Below are experts of layer 3 (counted from 0) of a mixture-of-experts language model. Rows are named router (the router's row for the expert), gate (a neuron's input weights, with its number), up (a neuron's input weights, with its number), down (a neuron's output weights, with its number) and show model dimensions 0-95. Each number is 128 + 32 x the weight over its row's rms, rounded and kept within 0 to 255. Numbers have three digits each.
After each expert's rows: "mostly gets" lists some tokens that are sent to it at least half of the time. This comes from a sample of Wikipedia text that the model never trained on.

# expert 4
router:090104053165119108164131083105164132125142128125153146184083156148183149189096080110144157115143131070075120146146171136110053092100142117153116089117135114123223138139089131102103136113160091088124144096174111096123099119137124145179125111148185152135115101139175151117156158137162158139
gate0:125143130136143132126128168153167167124130142107138148147080125126156107167171099126136118114100109106113142141138192095045134121074127100116085048164144104109167138099110112129109145101075112085118134050134116108149113170086110159096118117129109155124194138164184100131089148122129176121
up0:150132099084101069117097116168130103139068124129072127135101131125087128096083135131146119126140116194105128122121121112122123151126117115103120109132147136164099145095171163193141138113134127116107098168172165112096161155124164147148110143214177153124148129101053125106173142114109092118
down0:108153087117120125156097142110105139094096084102157112129086083127145110078063161127168130080098125160099090147108109146102080105167131107183108131154077151141191120086092096124099110178201143119129151125183082129112123142132136165170115146166121157074113098120144191124145090153058076146
gate1:080117161119137142150086145120071150122121126124143202110083077119156118174098088120116123120144153085112144130145121130065161130152102129137075121142130162151154078156076136145143067176089048077098091111103109130151126146115111140109161158141154171105175144092164104159082114122116127126
up1:148116143174146161160097035145123165123140113105124136086135155131154110182121126120109139159093140173119175109174120114103176152104145054156112118115134117140101121170143102020107061145122063128120074080151141160122150117114113123147139151093105125109169103132170133129098084106147156102
down1:147174067119107145121131204100164124120181117155144163123147128147144099090083176127137129120124146144129120103135143130123120112145186193168184090094120110166139101127176068117102141105117102069139191136098182105181131045127158116148115096164135128169134082172138166124185171118137168166
mostly gets: " government", " Minister", "ka", " General", " general", " organization"

# expert 6
router:118138122125102097179194125120102101114142174129122168164066123098154115149087098112181088113114100055115099185144116102113087139077133084192118122154207152138160097148157154173136091121125127120066131106164046111158173139083143111099093089081121098137173136134124154164088129157091130163
gate2:082138147079129211145119092165128125138103099132178051173104109095124132160161135143136120164156150072166081125141144078137149177091129210064144138127124165090176217173145188145153189135094174103133076144167144172093122111157163113134109148137109164147064107115088138185144127111130103126
up2:132087148069155154134124106112152126177124105141109136117157135170154155163149116124079164076162136119121165187136112139111076105170124111070195137063090152110107110172140111143122087117116112094119122147102155122140193149082107162179090156113144152122153158117119107158169134054132076060
down2:118132115151142188211148121165161108183125123106078072139144134128094172134136067052036158170135086139138162155095161104110109130131147148084109094129105104078150156160130125095072141106159137154095096150182129148089117134132138116157227182136182135133132175111100135115085127112112124144
gate3:215109121099100129132097150138131158185193136120170137138140113121142132190123042125055125131085138108204123111149138096161168199030079137125141104134115112103113139167170179144164183099138180114113154149135133134143122061128172084148070128066100150146113177133133092131111110099178110226
up3:134118100106135122127151161102073145131078129107151161119071108085136106129137105113142085160136198132196068176076094076130093171132156105171147103132158131108076142157154198116152134095122137101129130167102150053169207136108093093131105140057114042129093120127095138135122084086128101130
down3:157120121189117200160107140125159112141112127104122136110075129121137142075107167102102066122156130125172052093112082140110119127114139161163068102084147108111163164104114181099055114123081144105180080127036096107145121171169062157113156149143123119145184089123128108150161084134069137088
mostly gets: "-", " ==", "|", " \"", " |", " ==="

# expert 0
router:117123125093107156139134157129103115156165142147117135217086129105171145173075045133112091109141080106123144136149172064082111097127074111124107115158125101107126169139162175137138107159124161081157104108149097148169129123156145117142116115128145120119124175098107114137144136136153104125
gate2:044105125100051142163096101074090092163160091115116124138125114136121174120106118127128102137105119059104200178059139121165167127149122137108097146126144073142184181154089190132096158125161087107148132081156140144127132158161120153105122080122097123113144156145123117119171078174137106115
up2:097131066185064143097115116105169136149158124149105149150107150070126158187131151046147151182085121104102142118097140087157151135060154140117133116071164109142135075113144148207107136144141130130113152178162071123168154102128194142177142138077118109145163183123185086162166109087094144153
down2:112195093087159168175132123101142195106143087089118190100159054125128141130077133128100135168103125099170085087146151100093082138109160113153097094136147072130136149220095072154150147116154133107130174075198121064083120033102159144129129095115120128141193145089059197173091137098161082185
gate3:151195163098131116164129116133139129136162132140134165096117144162121172116140121128108124133092083121120150126157131046114155140110130164164132161091079157093142180141131076165073098074103094157128186164180164176113173076114130107080113172165107107081109104159217134150124128137184126204
up3:117139127100115134081114136076116108121162117074154187114078065094138098189084158095148107145174145109106096098125166125148130169197086077207142103133121133172136184125170125106126111081176058166110086167166148107105117131109102027154088114204159068130118126142090115130157098142127081154
down3:113103072141119119123125080129102146132148148107120101149143094169138159161118176162104185153084109185147106130139191189108123150150075104107095105104120142150133216132151167155136128089104160143155145118161114089109118106142144124143128146079111136116146121143109110138123083158093148182
mostly gets: " ·", " three", " five", " six", "′", " four"

# expert 3
router:050179116136073168142156140148182144124084128131131098206096089100165134164147155157184102148119176089186103135201147125095099127089094153097105147129152096117129130164143102111099137155075170081127146092170156166113118143152166098102109124171148176131187109100132138079155134145172083122
gate2:103175093158136142148080179156145138168152127107165200116130083115097107169109126120104206129104168118163128116149153166159076135093126049132100156087124132124160093141131122103137127132084109118085150116140160115106153122133135096156073150112169112121146069151118074075144137130174119118
up2:137105095099123157154098111136126169087156143088111121144175064163093168101112146132099099118136111155131142125099138106133167127114124113049133113120106126060102140143146105060159081162117138123104094193134111123171144174109119117163136099089118130049145159106127145134140210061150157100
down2:138062069130128127122176084112118139136086131141127146197133125128163124182143117116190102135133144115176157143120088132164154117169155127124168118139152098162138149140117090115134145149084157086093107119137145161107228109132117119090125141151146081062122109062136130083103115095099081101
gate3:123113120114185101106119144092156104150172165113176161148137094142129114154099090133164095156065204139087105083148100144111156174094099132166116110087160093104112123154108124106118149117086123123123062071142151125143116130168104078175100108130099112140172105122135162118101141158052144145
up3:132119161101144130091146140054128153171145159096179141142120093159129091118119123136093118136125165131081096080136147124117133181096149148129096175059166111118174132120123152087091154120074156128149098103121104141168099149114163138132149066066074142166131114108199152117062115146114112173
down3:141118113127128125120162156060132132123116149145135134125120174154186118135140150117187093159130087185111186082191079115091103115085157125087105147156118112155136103136177172135102171086137080149118162136119086103182113153101160147103189127109128150132155151152161140116145111092110132113
mostly gets: " JPL", " ·", " MPC", " Championship", " Cup", " tournament"

# expert 7
router:070198117157103153118143131063112126127131138139162119165115107126107126129128153148169090175106119089179104141131082113125059208098139121091161130156138119097123136146134158145107061181118141128128098157135106123124131134141116140134094133099150168117149120193112125159164174164111077092
gate2:097158121141223091102118130103149159119096085114154082136131116113105139086085140094135113094114126097074096197094149061134081135108109118178135155194154153102137101104140166122177088162085125132135118117090081092137141112118095182117072129177156135056165106151091136152135139104061074084
up2:125092150127183095153155084121126130176161145135173102131159088176059100098140171147147118104120105178174109111101104105121141134105068164159108118149117104098091102171154112119101138088084119117179134153114122100110133109107084087120089093132124169058096156166163139103115130110148160154
down2:131185128085090071112089127157133105151128103103138170133168123097143103128085100095125117162129132150126116122117134125156139138169140020076101091121128124140155100068142105166144106186121149110123151096112154091140168192093144105050133109119192128101104160092112132140095212146163134140
gate3:087122092129155126121151098129171133176127123141133142130105080155209160131148141140128112068120026103128167091154172080050153149083148147074187088100160165119122110127099113144133157191124086083087071155160119130139082171097107147134097123076149108114109109145133161126166180155170180122
up3:135136160099097063078131138101121169086181131161157111068134120090084124094138146186148127059098161155125148213117152210121121090192144136142096203161139108158164103130092121150141117119098155141156109072116105094137128185143219145122182082166114146148168110145124070144143114095115161136
down3:107125202108126099184123148098124141131141154113150126143087109071138145137145200150148148134109161136170097131165113177118125114147088089124128177125177122206148146184115062147144154142159127130065134109152145169082091155133182109128069114133116082110172164114149186118167111156110153060
mostly gets: " ESP", " Museum", " Smith", "===", " Story", "mann"

# expert 1
router:103138100127142148098183093087099091126127167148164115197107122155155084155132109105166096127096081096130148110143086111104048159163145119164170128174158123121134119117154208147167075143092127163126135082159101103136177085088124192132106115076140110066141104125089119159167223154099169076
gate2:153133111117154082099107074114114154121167152142145118123110103149113176110112039061167119086083150097123128157120126102091101120131154092215133093137141126181140143082090118125190140128203065086149119115135148090122140095111106134167119085150099134093154128125121159120104145100182182139
up2:135186113167151109145142165095121094080161152102108130150124131107122092154129147142116099105132132101141096145140114185096134123128111125085067125117106185063143134186124139151118233101135173131128086135123083106101098097127098082105083170221181159142138111201163146103149099138153128215
down2:187085106104144074081144150076136126169152166126156148094104141187109128129120065080125144111146137116094146164160174095128126123147098153142127089127126135160131192083112132154206119170130078139153127114183142107200176118090154128110157142122123128045088144153120130100113217060195119147
gate3:187169108094097128110155115086088193049127148065176116117135125131094163144121142082158183103197136156123139102136145107182061154163126131165142146122130171121099160157116132103127147141088142161168137147139166158096183191124155138122111133138120103100184081112088103160097160108115125146
up3:175108149100150149140138111127072103100087132122136083095145101082098107178100121118127091128040172081097116131086144120122210139053085079146095141146143125125184113136130119160116118154193172138141129155135132113167110081152144085109105117115069173140154175129125132164100079147120138140
down3:157077073126138104096146094142104176098139141078077102125066163122116153087122110091137152059138116214108102115104205119128018135170130186105172136112147132191080098075145115115080102117134084148075136146144150117146157157150135152112134170121121135129156109138138110137153102124112134138
mostly gets: "\",", "),", " be", " been", " him", "\""

# expert 2
router:164122146113161121120149139141064154134152145139196146184065098192058149158082085143185065100110096074123120140145089163096152194105124153138072113125195142120134189102115145133170113163119099084112110124153163126167120158094182125139172093104100131084081167082101122164147105176109175149
gate0:119133132107137162111145182198164155174148108158137132167149126101081126120118136123136116117091123103151071140123104140146130170091172154149147098124185081166147167103080151095140128199150137142150160132148149091099184171139160133130080117144122107070123110191136161117122156131107120092
up0:165103173131168176091131123160058080167181167138145147083144098146056133133086131089061157114179176083105080078081115164133123166092115077206106186165098105168134088137211156135176092134116105128124137113086114058181170146132122106127160155107116132089118196102158066128123082153108112106
down0:110089133118098132111118169152141149071137143124178092098197136199149082148115128089134123120120069142164128092074146139107154123114133093080167081191110137108156106156124157069142124128155136105140156150118155156129132166127097113128183119138154153088080118116135114131167171129113137151
gate1:100143160135099177059142128135156091187122154091167126139096053162122188121085093164089092117161093130109140131129125121106138135115087116160130125159129122131136153086115193102152095128199082114117123133137116099159145111137085181075149123110105151122109144110124086104163101135076126157
up1:142162124106095098087094109147153103176073149149107091129095110137107151123110138128149099175123126147119065119144071151185133106124135180164137100142153085121097070104133116108076141165193134105087116135094090053148154150095077124143067126095068088129110155125114111091119164140145088145
down1:145087127143160164139138102174154101116148095128058139112170166104184130156146163131166155106100142080046144127111107099158095118078140079135118126072126128146075109110176126185089146171146088189084146135081142165102122109115112095144093111138151140131075098126142127119132112141135165146
mostly gets: "=", " her", " his", " other", " their", "See"

# expert 5
router:124175133133133129171166125060133117134153128107124176173085137137164064149120091130165062119100115089132086160184088116092078153072123092133134104155149066070184105115131174146154113123108089154094144073166106143076165070082110096142120099086174107082173163157044143119152153159129128154
gate2:151139188116118143147175138135117183108184174108122142213129137144146112078141140136146101092096125094136079138129114092100205160109113128196110125116167149142118160191105160063132114118165111135127165118087105138133084157124161102080099120117114083151106161163173118141192090167146105184
up2:132131104084082171103184147167176104095175113112144176174121189139130121098139109123137094164143114124121126106132109154102123187122163098195128127163136150154162147108142137081128144157162099143126063210144026091131097129084152137143181059123131098076130132156095194165121103160122113108
down2:082163108080122090105174116109088148140093124109167152106016109121164184106104149144193109086085116127105125085105156119094120165146068146138124117134143173107127134114103117109128151167119100167114224137144119180094107098123148103130065133141109116140142164080110075121154071109130130122
gate3:112099106120082111120168077089172134121069141124145196167147117183112184158158124140123191060138169118137107116119098192076125139059161154125177150170157133147105115119127132092086126103136122133106111145128089152093177132119128106130128080142148137107119124134139149093114161057133100131
up3:098119183101114163163159125126118181098130143147151140187088110116147166134144214149108046173107113156139060131225120148165141120119148126095121085105173140086106054130107052132123101127089140152145138065096098102089076143121191122135127127188123129141132099060154140071092141147115066090
down3:126092198153162096165112143097105135154094109139124136227154091108095146088152114081176128152120101116143121109086093141108118137112146188123144115205155134138169096133171123100090132138119105099106132106106129136123156122134096107127131205144138200074127114147114139147142101073163117160
mostly gets: ").", " also", "),", "\".", ".\"", " and"